{"num_hidden_layers": 8, "hidden_size": 192, "n_experts": 64, "experts_per_token": 4, "d_expert": 96, "d_shared_expert": 0, "hidden_act": "tanh_gelu", "moe_layers": [0, 1, 2, 3, 4, 5, 6, 7], "router_score": "softmax", "normalize_top_k": true, "routed_scale": 2.0, "balance_loss": 0.0113, "balance_bias": false, "init_std_router": 0.0399, "lr_router": 0.000738, "num_attention_heads": 2, "num_key_value_heads": 2, "head_dim": 96, "vocab_size": 8192, "norm": "rmsnorm", "norm_place": "pre", "norm_eps": 1e-06, "positions": "rope", "rope_theta": 500000.0, "rope_fraction": 0.5, "qk_norm": true, "attn_scale": 0.102, "tie_word_embeddings": false, "parallel_block": true, "init": "uniform", "init_std_qkv": 0.0426, "init_std_o": 0.0426, "init_std_up": 0.0426, "init_std_down": 0.0, "optimizer": "ademamix", "learning_rate": 0.000871, "beta1": 0.9, "weight_decay": 0.34, "lr_head": 0.00748, "warmup_steps": 289, "schedule": "wsd", "decay_fraction": 0.801, "decay_shape": "linear", "final_lr_fraction": 0.0, "batch_tokens": 65536, "max_seq_len": 256, "doc_mask": true, "z_loss": 0.0001, "train_tokens": 263900000, "max_steps": 4027, "dataset": "wikipedia_en"}
Below are experts of layer 4 (counted from 0) of a mixture-of-experts language model. Rows are named router (the router's row for the expert), up (a neuron's input weights, with its number), down (a neuron's output weights, with its number) and show model dimensions 0-191. Each number is 500 + 40 x the weight over its row's rms, rounded and kept within 0 to 999. Numbers have three digits each.
Before each expert's rows: a language model's description of what the expert responds to; "raises" lists some tokens whose logits its average output raises strongly, later layers aside. This comes from a sample of Wikipedia text that the model never trained on.

# expert 42
Description: Mid-word letter pieces. Inner or final letter pieces of ordinary words, such as ce in Cretaceous, ch in notch, e in universe, plus single line breaks.
raises: " from", ",", " in"
router:486456437449483490524507471452539481449504446409448449462475439488485572556399525478432528474548461559468554452538476530511552513537537526486423517486426489542522418448478521504412514546531545551464483513506442537489507458540553483531549539522427521475454465590446444443464439435482499537524492539484504490538441502462463431490538486475476503498507516521517508450536476476524468494503474472465474441483417561455455504477511516495441486536436476522550516536537482466458503498470491457499459488423525500548498497469436493519420492518423554483496428549508561511497583513504503480
up6:532462479541512569441481533544548522576458537496546537475413470492493514445520490460483561500496480514523375469484500493498476506467464443519537529458413392502464528454518438563491516427544530583471542531480513509531479520537573499602462524447509459556563527487445555538482497492463454503524480574484540515446486517484524513571523471536512536471494563438494411493493468457500593482492482528498514491462465492524497508475477435470530495513487514516497540561507489550439509442548503506448572453511485563446520512528475480456489586528522469465442485474574544555539464480480491519
down6:549493478440487520483528427488447444458552509503545478493486476534547520510516424513542456530435578530473535541473472461543555512526530523517507474588524568454490543506473461480492508486483521541500409510452438473541497416577516454490462489498498511538469460503608464464483519536492462407518564417515542533500481495536474525488459518470488433466457517526496507577537520517563531544511513481527580533534473469516472536446535525559455452421500486467510556517500483491545473556547503519614468553474448432482549492467496542564519508411487543476539516566486456451556523515484464522
up7:497530545472445510519485484489413461518510474453461560465473502562504493447505489484445569522512464469584489474498493507540511492432521452523493593538489434487531503508392502426429517472510578534555521483486512508541584537546508529564544486461515478489479498516505434435578525495506512572467572506487545510483540557480509499502506536574505491555492516502494526495516490524528456482519480465498546546497432510556422454535602491544590582500466458389470420513493463586529516482534439481513557499494498482479525490510466529493505467515482478500492459499442484474434480448563538566
down7:612456551495550518510430520523471487478411519547461544489454488463521436542452443463520538508498520517448543493491538501533614503462513477459487464454466525424511504470490464504512549563470502483501493493530405512511448474509507496534519532518509459487499538569508497472503449512482534484477459549450548535562524495446487450422577546464450394445487523480460512457440541472477537472513494468439526473455515439487480501501506498495475429445519515499417510501502527435533444534493496547556534497443449511483458529497623444522580524545500488535528506437549511444567452462509536511
up8:526532498546529519499531584566537480538499528523414555535540452597530498527505546554481442505506492486521500480476517534490504481584435550507545548497495448422527471451489517535528490530518482508458458455510511541469529495459545479583523567502479475416526561544524508544470593497498502433472518512497562450468489465456441482527473516502540542491540459547505513489493480567450427516469495565508462594507489533527481578484455502535478506525476451562532528490576497505531499547510435499526604520510562410541505559505452546503441544503527569511485506459439524493413501473517434490
down8:525554484506541497544504497506532493564545537514472563467527513454462481591535579530464479485500486532505543544499504509532473520473506513482514515474563507536528462503445550508512515496536522563487566547549494535497584540461476548492491487516451515484445498515479482525514476504564560451510534531490434514506489511478532471551494475515537501510486459550472460479555495542488560583525392562545477526541441596438612425455471554438487484531454422593524510504585405482479554506471525555459554488470583504469496508447476460495492524533540450521436476547505559469514482481534426470
up9:507491506550559515538478524416513531560491491531444492486523535535543524528453481506522475517550465484471518478559480415509406438452496525507520570522466507482503487440499538524448493446447538452436526539489445537537499463468485548555450476417491488480456497499391498495549480498496530472569491480504525502496465464534507454529426499532533453525555442435515520540592490459501537503494444470516486451504464445485474449439429482616455537516507625520490490562481530475537468463537566514488480482474545468496481525575568528486444486550503536495409507456525500510465531561542454498
down9:490550512422588432493462447539613498554506518550508526485460485497512460524472513471501459564531551508493483533472537541467478543509485510475403516480561515529548524541556488474526463527502552466528474462487496555455497579522419542493467431494506470551550500443486515491457497532434480474498504467477540450472506422524484517517533489463539474510534506488525479487453462453449500527524528531472490488553506524604529541531468537558398512518533495468539517464571410539527576544438477496478544539491455568522466450539553562504497563428468475517432489531522437522489498413519541555
up10:445500500470463496573483488550502542540468606554498442479448507504562473554528478511538488524500504562525524460548526475557528465471437462492467524475461517487530575439412487489575557511454529516555542475440485494448568408464549516550501490537508444456456501529484501507506483436575482554509509527458484467456462485504487511535511443456521517405475515524534475405512467464445467418513496526542516458469497500552512425425500465496469518512543443514467504481542559495446567511523475511568476504474525442519478470504493503474526498507544508482425510538463569539480461473502403395
down10:456540540499530504515533411492432503475498505447495457524509515537503501496607430474544481525471467516496555518491479536549556544506544483403556433510481500455497519612510479577501565564538512477476494500525509418497545551521477514469506500462533464420537544475517479420497559577484466467554580515528559466509464479572489478460515465521429526507523554548433511491566572479492464493504481455470574464491451499523522516536486512549532467554519516594542493475465471465577552546518493513511483541439524539479450501467522483480614475545469451494499451478461505484479471527552507523
up11:505547466465557516560483523529457489537563556506523447440487491525533500487449584524448540483475453469475447495466525480504501478507534482545495499510514480482499556518450510526451505520516571481506475496525472462472533485413502484551492422486504510537448464453532526503568515475462508435453441556502492521368442528424455495445490445478501516414539513508467547501525481456520418515457546421495496562523481483449482506434492545416545483476586602539564504546516517473488432507531550528426490466542441525532531473478519495473469537505435516517472564499566430477514476551519433476
down11:554501587450493492521497566505487504487469512496569503427507524496506495466496552500456509496504491450480518490439576475437523451453417556522532533561508513490478455584461461470493463413510543459497471544525458491507507488557484475511462451431486475529514520517539521431494533442604518463482521519543493471582538541511536532467474510462440494485507573524499440493523397495504462510507508455562467447462459504508498452548510527513536478492557589481600471519505571458483483434518577531460527466432466453463465405500519473471489450476585541421436532512492503481510507538516471542
up12:533378457525474482564549521442489498487465522513491525525455549520531556421527502446539436584509476471582529523523554510481520470449528537453518464442504493500521495499480509448474479453505491482542480524485485490504482528590483452562512497491446406507569480550508443460481503478521429410508549511475517527520436521388499478541493531511494531480557518480463471437522551560553538445434555489481449513457480482480523438535471473485532490541492550434537484444461511442490550496467567476512539595484500526428532535546503544556452529512578471527482499458506504467532436512490448457
down12:512432514553474470434519558483501507488487475499492455544556528469529457445465581494438505442464458498460537481438535506413535511508480510452444473469520568473427519499536465509485503478548437499481485518500464497449470453488447530402532516501553536401502493538568448508481523471432475499535483494518462452495537468533488517447494457493569464521447521496545447554563525448494527482502505520472510542508485520428434487546541549477471531468481597472442555497486517536572483492465479518584489530536473441459464481586415426454484513467403476488506432499493484544450507540471557459
up13:522490483506462509484526479507425451501487547405424487516436461549532504519436523482505527513416579473442514502524484484460480521578486418500464473445483498512405469557500552482483480519507507482431553539497505492453480475487507475555519493467538480540489482491451494487507515595490440457520491509501475554404402565463501475574475546514452514468482480594522518524504495447485507519521534529511533464563477504494467520479526461439525503466469603490482463566524488488480520474430508541516512479470463490445618422516409451474553477498570488512488517482534542461519457527461433563
down13:569579537501416478522504395458537514526419490547539512489478528537453421519491384454500514517531455473508477472500545533444521461504516447451504472521543498516505497500513563442538513495565502582523510496575521511508566457546506502515494551485480509489423448454457511481462542543470467474536473499518503535500394494564480520499493468474480516469513524413435576468491506440526418507437445421530556520502468477596499483495525439499544494439452556512446538459522565510481560487542493447461544471446518462486488489421509534515565501486483464454471531478476505515467548499471464495

# expert 5
Description: Syllable pieces, table separators. Short syllable fragments inside foreign or scientific words (Gym-na-stics, Krasno-da-r, Doridi-da-e), plus table pipes, opening parentheses and line breaks in lists.
raises: "sa", "da", "ga", "gan", "d", "na"
router:499464521509575503477430444473514518485547559563563489488497476446550453502531462480518486483526464485460534459560491547433433420558506394513455535494568565467433458577509437438562436495455512537502505509512540491444456443473538459555429556517499557519512534464518550523499457476538500528569479462439521452511510515530499503481486489464492518517465543492493502526436530502467530503485407486442435495480564562500454409486513515467511481572452535513508500445465463569544507535459562470462534543532526472439562523454470444463483478504471537466507528527499511521475558481433450542
up2:577428469534513461522502489502521443557582533438489543523573473427424478550507450532532470481440525515525503459421511510506540469474522469507519551492521494522493545586530503491511458483516472535509490491494495549483434505487511462521497518578438472526465502559509527557485591557536513514531523540519521485479540535519481503519467472464463521425471452439489571495543438520506542515405527510528529509516477485433524517442494551560456500431529584439542558508542418463512451534531549556448561555509435512491460554516545549455505525471497497531533557454464531560486489491497403432
down2:490518488493512491471501477417593468436431444605472502503515521573517540537450482436552463473457500489553469502446491451480461558473558523513521433513459527515491528504516485494487427423508466453507519516464418486567513511525439487522536523528429515517560544460528536431476483503494469484574456480456448494513605463533594494543432518476519437535493508446497490519506544559528481532477490528485440501471519461505479506567482521556524596467515550528467478496475573497511485542488462501455529579529511467468462448546485544466482495546475498488461490458498514454520466553600585547
up3:491479536476490474456501513435566601584469478494457458469449532504560536449516477509508507494548515580502441462481586534544517559481462471555481529434509465521565560469483455549528427438587504488515532545516505530457562520511505464483520523464419470477511491496474498532483508488532462479547525497514499408427536503506516478501455456457525511517495424517449543497519485519475498479510509543551494500510454530476560485430469469574496459524497570495568472556477512468434479495497478533475562446486418585513568441500477468393545473466491489564429517509441493426511486441491472471
down3:555519477496476495534468505492402490518523448544503539538546509489443456473481515604511480458515531436490560532516475472492482525443482506486484497518575510504476443436451469527482476557520425534562461453501450467514479494550495424509511521479483537499466447530500568513485459482566481500507536483466549384530534512436521472496542510499515526491497487506515504430448492558443523548497469508491482489443496464555568481505540513453454437578492503493403514501420460498420549502375482416509531568528474514418486515490567517492523495515535555547473511587467548503525545572509457491
up4:588524468539520552494548537472531427525517483394489514526457497484425579513454454542477464481517448503491532497490488465506527472534561511487508507542547400496511522546438504496532517522572528548432536484500609460494499547515505540481504506492459459571498541449548523522502563496522467538475525560531470471493523482530493491475491548537505513448533574487450454462535517500503514518495518474522474396562454563474452520550499546434511565548412514484479455537578449550521542537484467504507524519536502438453552504507549511526498508454458580493487559435490537474514546562546516393
down4:540492516525456478473509538571538417466487510551501485527452515502482452597580514505396471529473506468470515558467540518529490465504508527517527451548471519465404519559554475515540493439559572486432514405504476502503514492437505496493524477545541448563541588506441547481585489496602554442462480567496502505592479482533497553534487551403463540495475535468484534474573502569480562518531508450530501491514550496465453445515514485518515521556508484514551551519491459492540530508511516467512519469489504502463525545473562536493496516429546473519494453445519532487405523547513524471
up5:467542504491536564551467487502512565484514512535530499544449436494576498551485519512438519539463507488498452508557491495533510520464456537519413499459493521508480505508537506504464490538529521474519511529508545482550518516499534519530583459494460529574442512523554554426543513524580475575468554527480478433487499514483445458574467586438453553479515447493562434494433495503485486483544515511520454504509507474533531453511373502491571520442492572516435484547452515589505544444409505515556529508506547483556548573421464471479474475511514542460544541570505511560495464563504495452
down5:521466494502496439486613515513432399482454508516550508542485569484547491483463477452541509538516497462487438511468476494533522439509520476493492498392491482510524534490499447499469566481515581472510543496574498540489481576440533440464497539498467482551455519483568452450472504482448505549483519516509533503562500558497538484504480552424439510495471434469472398544618466440462467517494449479529505466555448565481586491505439493523551502533513496488474445508492476530551469512459474494515533472509484570517524532517530526528550452615489520552589501546525513523544483544553491503
up6:462454452524503484584479517459448371503475436531508519497478516501521538508455506510474479488511538504540508513548475487495509499488484533451538451515445491483480572464478495581527542484521451427429474523526513429479425510467472426545507500516447485534547487496501494478528584465547463513548504477512548478474445507526455445531538521531520520524480512480528541555549487505479486422509450466498562515550428468514434473519574500558490485538515466525434486556543567448496463438468507504552555521610483465509484526497476597608437567488459545508490524562512570558559509540461513510
down6:519492491485494570474456484506529446456600506490574412531569534551482504556538548499495512513495454491442503508463475504534474527500485434458485498570504457489549470539536454458474492482506512560558445520552514537568562513468513585517525529484535521475530460552534517570509467562533483465443493457483526533604536492506533602523457490534515498533544569449389513452476512551434570480472560485524416492495512504521517411545483464476486464426490489487542545505500439475472471494528465427478491502468518483479478455512464474424492521474496454486494530493503550556568431537510429490
up7:540499509485535510514469518470502577586514505516464527489430522560598535472460548564457453497442537552519454520446500492510470548528578491500494476500523547496522556419508527515462479534540488517481552454492433480443541551529477476444535549492557542524522405500469462521501510497539430456520499487405561446425468588491484504520511546499470514465499485493519507529504513489477478493528448553565456526490493424528467547510527453546443469525502491573505476514489576544551557537507510612500576463517441502475517521519502484475501511488523449432446500447576576415524453486516530473
down7:534604541537485495536438431492483525476445553489466540573539512505458436487517525516445479542551478536466487556461535504441473556505568510475524526466481490496503442489513530510528562398563459446491493466550541535546499518496463481451581449509499482547511505523488568525469495487534554501497513465514489411476493549494518498480517531510498495548484589470484473518537533519446531526540480502563496467457440574524506509439498495488559481438445474572406411512538493469533452493513470519524583469548474484520397487449464566528561395440448492487476462533534451461480503489489499495
up8:505475434493444497499488491498438565460549475413480518503574492523525493495485502451524456576567504560435477450578507501535418528422532508438504534479500481532529446497480528535501489511514545524515528463497525501510514423496506528533452482501468476574500483488563417433555474577501570507545556550502508541571498515504518507479514514466473528564441513563521584499593453515412480591574518463464535481501520460530534486494522436479532496447535466490575450512534470521469478495528519525508523505505530495534470475515470533475493458599470556502497558422512452607483481545479506529
down8:540553446558508482465452556508471453550506506538580461495431429466493479459480434560447525545504498587532443448458440467456529534502536492500548535548464515467456546490568506481461510494507466506496547482431429465524529485475469549476523544491414549562453490532480442520507459469459522462538497477473551511545564564416517465516502517547541431464419519434527483441527483486469466541517542519507594484544501503534511550524557521518426510520519518488494541510512485466507442512477514430519527493504518479529446454511453567521526455489515509579483529614496456460452559533487570520
up9:465561547495503563508431502493517578539452514518529497547511468584503441498413501523545486514480516574484467488493472537553460510522447529521507452471523442526580536452455513498473452566551531529477540589511545462575447519458516564497513445582504453514508460466503465493486498501510518520500518548476510425483550511533463473496522485530528515520492440523524536448484535581433534559473518514566510526474488525496492516433433468550453531484582504489460527440550467475490492418385529526414450492483478417538543473518486450462495425524514537465498552442533499466501519535504479419
down9:507385522530502465512557497465465448491472511450457539528477443445509414515530504446482490546504487556506513510418438445466510584524575531501504523460503495451529499483495523476572464466491481534492492505569478483507522510499503519532456553406493455489564489466473486502556464466524509438502514527455471448532575549490486463484440528508484412522473514558510571457532384522572489534478508438510447475526465524541435538573498566456489494548520534433455533494491399472467436503461639490524490585555496496507527468488503501491544513523457497479474490479519507480486441495500499513

# expert 1
Description: Sentence boundaries. Sentence-final periods, line breaks and sentence-opening words in prose and citations, such as However, During, He, It, but.
raises: "\n\n", "\n", " Following", " +", " This"
router:494450434482490512556524493515503514486500470422537519537483453455441577474495433559469535488507514471543567547495544514507512396479480502490460499508518491504527530494488463525479512556432470523512531498464549465500526528430517542496525554473514521444429543568481519472493483465570526510480545556538443475449511506519512592506472490469541478564479561536501451528444476535370449479435534449414559488434565500561484534513432472497472482509433473439524515505529550460523480490476501563532544465476611541522504494509500547448536451564526542493484495452483429496483493463547545424
up2:516531476490442556525582503475573489496493449497520543485489415492561510525474560473488537527469514485535525488534504482549522540496494498531464451439470485538548476494378459446589489536514458499528597541536513441562472534469457546498536464460482465517533515532492469593475495534446509548596510546476489527470536535528532464547520526491459487485533446442485521522474486548554531487465577571475442500478477518494454486495481482476421452460521483478525445503523452492522544493517495443464480530501471536546493414492499458515538514482467534514382470429403563530546451519478513408
down2:565533529514518374477455608463532513468479549507533459508558592529562443518511534512417436481464541546530490498477506549528524494460504511495558586542497466467539483550559495522406509460422455505528537544558494465399486490554552436567483517539516443507530505504538559466537502442536510494480521510507506476538481465502476499515427490478539581517491504510485467511516499432448480464514444495461589508511575447517479524473516502502444475513543535463465439516476605529523454504487570489527514489519460507511479511490461514501495553511447556487558467495559493486425504469493558531
up3:481477527526463446492526477558481483525522497524499596537449491528509466443485539446500563441555485569574503498577469506481493483457476399526504488484477516504489547531521521525492589540538547452526537500518537438547504499431479500506529498429595582437476541466484547553489486519545414544506453535531445477442513533432449420491527478525483518508481576506487587485542511459533494494575535461535481526540513441471512468478565527534455509444483534482493454512487570510509566476523470467447558487513424489466512400497539516553503544473554416505451510535494528478531538516465482475
down3:462428525508504427512460539464495546430521516580393489532461504525477472528452512561523527523456510566506471414496545435455479575475470508545513536522529484474437563447499594548506456484451496492461516509456479491508480491488539502516456486456404496453447501483484486484544470500508546463510570466542504568498486506434515449442531491443495533456473538441520458481605497577512452450510454474471443429493522508536463469505521484495450527463498466489473497477520473441440595445449517514522544465509480507518481433508453520485528525555472500488525498390526500436526464487517572429
up4:539467411540543415466491507437462450476499463458500530499450479533450503488506500498515473452538490561540475505544490475428499437448409478484504574471521490483477516535515545496495580500480455501532510535500442530486553476456492517503457529507492494466463504481469613517498495498533459594484503530504502483530564463478489429554515543507473505483582515497408503514476387489462472516553569543507474470485435507526494527402521497459589545519479474543426383456534463462542453491476488545518525491440483498492533513547505543513491506399554467504570523453462509542468505490566512516
down4:418435499504448592559495488544547454522468496492502540483437499456578489560460457502501500488464542447454523598493492403518455478467517527484533466473488549547482451519463476494435492503516457408507447520455502517507558501479505563540586469479518550504450546549535510477506529520518586508486498511521480575521453503493475494503526467552439431469521483458535500546470533517427525585424481539433469445502494476478515504482492443550478487516505453514502444561544448463520517463514568470543451444512464551485507564473433545493534487503531606536518526541504485482491532552512560569
up5:517535448518516523527490499494520587476531564541491496485509515532543479428544462507469528497424492477492452445574503509546472536519476461488507606492487477505502496500505476537544603367495518510558526421553492502457469465509444531609518482476455483441508534502506469479522458524527493568471495400511529517486414551440508463467529544549511520502489473525598477468491552461496470515517482473512469546499437464534460489432487484507500530474480492531485529481421488518526458450526448539401543427506502462485507476600508501517477541538441467494497503522415526501498495489504458392
down5:464488524535541508504473532513485491476526497538415477505541502454502469510471493418510527504499496593444478489539519506505422436498500449505491493499505542400497438480444505476468477551388450475446404466498488551475485500558558434566518530509463508492542544453514511515450486593476457484494432504454452515503437552542463514469598469451502403445423474538520479476497500443469498565485525505452450553504530498483543547518575549542516466482503515443447506484473517501397560521426503462532544549460425502508478496516477524498435508485487517547498473403500520477496524467494517485
up6:513459416507498545496510512530479475504490573549499571525471398520504520493490514568506521530511488504526471544473502477406485486491442493497524463486533471465520519451495542457550538511491485529464478565465525476505607454525533489461524503455510522549544529460506429504500583529512433570531547508581550491563580458539482452541476511481463497483625491434449478426459442573520508379561519519499503555478527482473435481427479467507415534442556515557493435473508506446497502491527461548538493450451498513534501508496510485535417480463513468483444477514454507544482523506493487537
down6:494568507481442541525550554579521454554497500505500544453501554554450489591508472543478463498534486460500512525511504566568532551483495534472515459479443473524532430531478517537480476541470520527535512429479562471567475529434507497519433451488487460487501581505549484549435526445507563437447490550474496518538482488570487489494570570496460543444519517462529449551459459499512463440465513527503472412401518523428532507525497473456492486519426510496464406467458464542483549535518532526487486546517434516487553566490495432486530536450523493520595561485501515437511453567513519506
up7:513514481499499449440487502509456464506534530443535509413535460507490460500522523515576518523405438480462463527465469515527465558508509449498474489532492464540508453551436526432628510540513532455452524498477485465488515423484488476521557561546580576446481427533534500476529507439506542542513519487557488443481495411510478531461534547497506519509525434502552427509513499476464535543556536492474457538488545500591489470395501444506513502511523504520441481534446519525565454490477506467484445523514446508541469498495577492509404538471517457443506528582502533567513493541430554489
down7:466542527476520481526451453460511543488445583515486484543500467568560551523519518488517497548426449585483520571443531492468479453466401436501459472578565448461521520504514499542447491526459562504528539535525561468538509532488510467512407504480503480525499500477536533529523516530465478455512474507483512452530519465439520492486478635520482360507495533480478458536446552492591430484519506573514494522536502538522533526553516553551457542532480542436481506515463524515487544517510533507500423427516527485499520411508517499505472511536482476458466533540509522457532515471510382483
up8:506539512514428540539477499501440488471495583479473506490482470462546515488518509547532508522503447460531464531508485445453509509513521498567488449549526453473454477410517553532524478590522563480491444496456509516466489435511503519544545501472413516503525495454484416426480617443509487580508551488501572478521530517492454496514487463511511508422602466425499490550482449525548528414601524489496548554477443501509467492455458444482472515477490497529512478426479465474469533492471474586510457510471513507499513512545523531477511499543422372456410462538494526491541480510488450511
down8:501515510484452462435520458548519481538532504486516517503527537484433443536560491584541478514486455466451467594586543512541505574571483577512513430538400501529505544507477494504504460488471517558564515497528479561516453499430485455523438459467521408524541522537523490516537466433478568476458499546464523549559507481502517502456504528465528592510521507487552443509473448530534492501484498508531544405486486515513482464451442504500518481474520491511536470473514468506505478528496492519577455536499486507444466551479502398566506524554491518537530542538518476461546436651480527560
up9:480450528491454517552556490438481456495437458530497480461507538519522421604490434551458448525466443433536519545547513488505457478537528544482443529540446458537472585483517530535483448548495507535509462500475485556431501504473501457524548514534550483476530463555554487472503531415511501491517440492490436455480501519515498428519423486560527512416485470462496493462555506469455458482504556546503482487514551484531545479520546494502564497595544550428445505417459533497472541475420485558464472540472536451532491586447578491535496544512493557505470537503595465487529464463499460510
down9:485449500520527540502484425515501479524480495518496477554507512439534500542551539540422423473531469610466463533432524475494539487480425484554570473546615480521449509500541495481490533535553537483599508531548519407522479477504489510450540440563529479500566487465505508441466552550471454527520470517502483511526521414440435568507468558512436437530497474498450484514411497505529536499467498537566514533564467507450477504477519554528527485485521524496446516412473483463440513502482633470473478492522496520533521473498509469550510467443501423486470493542528533456462520510433486506

# expert 23
Description: Foreign-script and name fragments. Cyrillic and other non-Latin byte pieces, name endings like -ford, -shire, -pur, and digits after a year prefix (17-49).
raises: ",", " (", " and", "-", "."
router:476527518482505594465555558466480502479456521469522486456572573518463447514546455466534490458531534532486523592493484417480455501536511430506529499518486458526497528567477539500511533507504459572474481396433444519537483488525553472446498560477581438561513577477511517572545516481518476510517523442543466523542475457467567463555522450455491466468444524530423488575427550518488534427455502507532531531537501490521463537486541473453463481563589457530488497530433507500453460540460558504474526477472481522473529519507515487496493537458565569552450506531513530472522470405483478548
up3:547482536497547466510573496489510600463484486501546535533481400481483472490554539543527485480474476522527428522554459492534484519514493559463446484418509474471481541499508526473480472479464551488502469486543588513523443510531515500489485518464506549468444473509463466558500481490500460457523540529533513490488568449481478505519469540427538507459460429485494507493438453529508576458479500536516521448446504517565574520496469552554532603458537503535462579408451408482485535615482490500470591537541528487534541506511453515519529543512511488583440472494533487582486579499447454468
down3:476518482493439489572447532530526488528494458554526536447471508551515606505452457535512535447555537508478532483524469467487541554498508552501543525479455548492518540424455527478509460487521480548517481474543487508504494507484544542490470381595503482543520503482525536474452444535475476520493525464424549505469468418469486495470539458544505419479562522518508563525469599489453503476465439492479534471562450466498429490493438491469394483404490483455521452512541575510446521481472453496537518525493469442512464455523554504532503421505565509538492520476567430458536524516515438426
up4:513500435504485447565490514499517571536553560497527473481452507496475544485424459502551488521399445518534502533485500425530506492562556468449576443476512564471516487487460497501523578519541495501554520566481523482490588462566503501483423496452454560495431497488492543526555487487538503490393474494500542502460513506433507581511446509478613469468483467499479508526496528488490533464495500505502463461529579539439443447469579595474477498425494578538465489470508503483505444433560501455494505475555523459488514480481456496461459484515459534534427541467524431504524423499498471483
down4:456502514446534451505456505497495509459492542529483502455453471467493497517497547446538461491522522522539533566476461475465495485527662480489487447448443537530546417534417563452554473496418499502523459552479523522478488470553480506425552523447549551498479481528531487523485525515468505469469454434516484482495461436559534520364497477541537339490533499481506486573509542507520464531550411474433477525524533462486470534513502519517482470418515451463560519538553491530520478576501460433448568529476508469486483497538469497501517484505549533529515501480520535531471520497496491529
up5:511470488489459494477431474474468454465476538486606475527466475541568553468549482537556504475542506514535476443515482430427408480555507465434517483515535549534508518483523465502535517457539527530500512495413555425483485419502491537545507423513475480479479498541497438486537551450473444421444550498477559488508551508471546505419545504486467520492479472455534505480540493510489517434528450445565543411468519410486471431581577488514506484553518573505516538466489539478513486442474505548462538541469489488478507478440489475477505454582523474398463521490487543481483474569466464472
down5:508471502512471490501560452516467520444469446483441500485553496531446545467531457451444491555532482530517468521500485506540511448502560504516470573544470503553558592553433493493572464475536471467461406501517535498441505491505528556364489434541506562501489485452537497490562504536509557471488459449505440537468503520431416449566488515525558484517506465494466469494507443485539510478534435479487486561488439515424582467502505513521491569495598494447476447527503433432518512461489452528458446505440498566499486489463542477444554500483513507484482566521549519485538555547499439521
up6:559516478547467523450491549446553478494510402569549485442502533487476482527509439491459565500475505524538440496500464517503405498513512494529469550478467414487547488458453533544573479579442552428507547482485539516457450476548533445462504523536554475533486498522521498493541430500589497495498506507505541543508515486550485503537464444611543522513576548412487529489508474422499529486492496470482532522529484455500444547502447529523510534591481481428526509470506544489518522587539550543508529477497377529500494444550511518449442470438518465565480508458528513537478477546474534469
down6:496464500506516458561489503518508500564509554441452529526485462492521520441464526505515442455442530510474531566485511547422525480541413535508471488591528502496492546484509540508446454457509469526468482440520469449514522453470467428516498527502538458450548540498492486492501502561492416522544477432441513441506488496489495512456440517477514339504517435504506585483501493501497523578498530477408485519491516589460564514501520544494425465483422517527556507464512496480491554446469509514533522545547545439397479575466468535517498543540510497468505505530449414459467532569517470487
up7:543497538539439469455526513501515500484500466434488459433447485535528506474475534450533570526494504519544488488530468512533435419448499532605425371479471465456551521520481433505482553513535473503512518503471500483463528471466497468464605462544489478417508470440491479438519483461455531458444519464459492478489490491450494472543499513496549523455531488555516509421553515492446479496509514500491494388521502509436473467542507496418441592598537487495482492436494541499519492523434501505460548483487566481506497522553458463418499430548481512461429511531474477464507509469559455436
down7:436431548575420533497543517549546399478487469526524606533486513403553473467534551451541508516545488524459456448523470542491541497476479525514488510477449477454544513452519523480448538455541492541513451513537468525542517485450551495515549567469495455451513497467501479522495473442448461455466459502546502594508496504491458518546518524538519604544516521506581450510540517435468505505524530472502512540563502536526506513423547532465515460548524462532549541542481461519534510473516456500441452477425496523522455511413551522549544458471470576431469532564479488513552498549462562480
up8:508507506523516581485458562501510442535523424535494558508502497499541556479488486504438480506461529540484509481418520528514392458510489586484439471508533479546462558555538480525479550528534477583496492426487534436555506487448485473524510511478454527528453483478504555526509509477544498557457509482521444539491505464505565496547480511549481532512533472516496426526524500510466546453556555473535426518477574489526474547524405502451424503569511557547462449418508481567487488467407473488444503494471528437461607517529409479469461524427498564497517490547500449518548495490464452488
down8:553395594540511531567554465588581494509443547505548497506458554490549553491488481454507477483556461482427521480453518489524515478504457458521435496478439535523535471428540505488513488524462507467463492470467521611557433449520490462486490534526515520523454508481512510505504445487530550477444411492519576475544533457474508506531494522456515505518441510461522486495521577577499511502493465501430501503518461482500488454467533510455476401501504459507600491548484436468539494436439501584458426555432481511522451532433500528542493507473541455540489584469486489510519496556531535521
up9:502488466510498408546443501495478526523520451545503478554511482534528490449508465519466490516518503462413534522416427556469491492476446506468621568481534402478490510455501529475474506519517513565463495471534567506554519518530570511503572482546467452473517468493409596471508544553512510567558493485532537412489459474461496442466473482488552546443525485496505458489513447461426523425493500508461538493510517530470516553501505526463554580551490457424461451442501431496502569490580555467460520481475501485492444506521556476550487471442500528523517435557447528460495507465516463511
down9:527524507422542510505460433529420514460527560520457494508479523481518578559512404510505483455469534461451515475526455501501507525484509496552494469492471565419469533468573566521448515528515529548531516413431488440470520519498460562580503511444535459495507534486450486497492506456454513492559596482469431546430454482468499506409478448455528436509464526491535536458489523442537459513499489485546462480455446562510476517435517483519512569503554515511490471475539493551446439487590503470470498502464528431495465457551415495467504470492429491519558522545472514519526486419480542422
up10:476470443521481522507521474483507488481523584447595481569561519504495510477481486593446557481520459442504533474483442500527530430420482498488464457467520458605478504519448490529548478511491474560446540503525593475514423495564468477534427533497514535483514521502524557508437585482509507418544443473484517425496430548506530477521444534576495571500500444499513485478453494416521463525488532460433525517421542480455501454456540539496546499500528500464511557476631502444546567514477496514536460493494484517501473489493421510488472538498579539515533545487507463510534537508488491503
down10:495473527539494474412460487560461464467562481537534454419470494532472542462509416513461448439531538451516516471499487510491436552547450438490506509522478465495545576471511526454446498559492459448430505519458434449487503484506500478564500554536555502432456489531508524568491540442425440522450499431532530479483512555447527438548501421477477390462532469518518534487491569576486559490526492478505517515510507422516446518486510480451533449483483475435490582465443501510476502485428538498535491496429494545481480454511528483538467521518472488547483538492473457495570484442611520509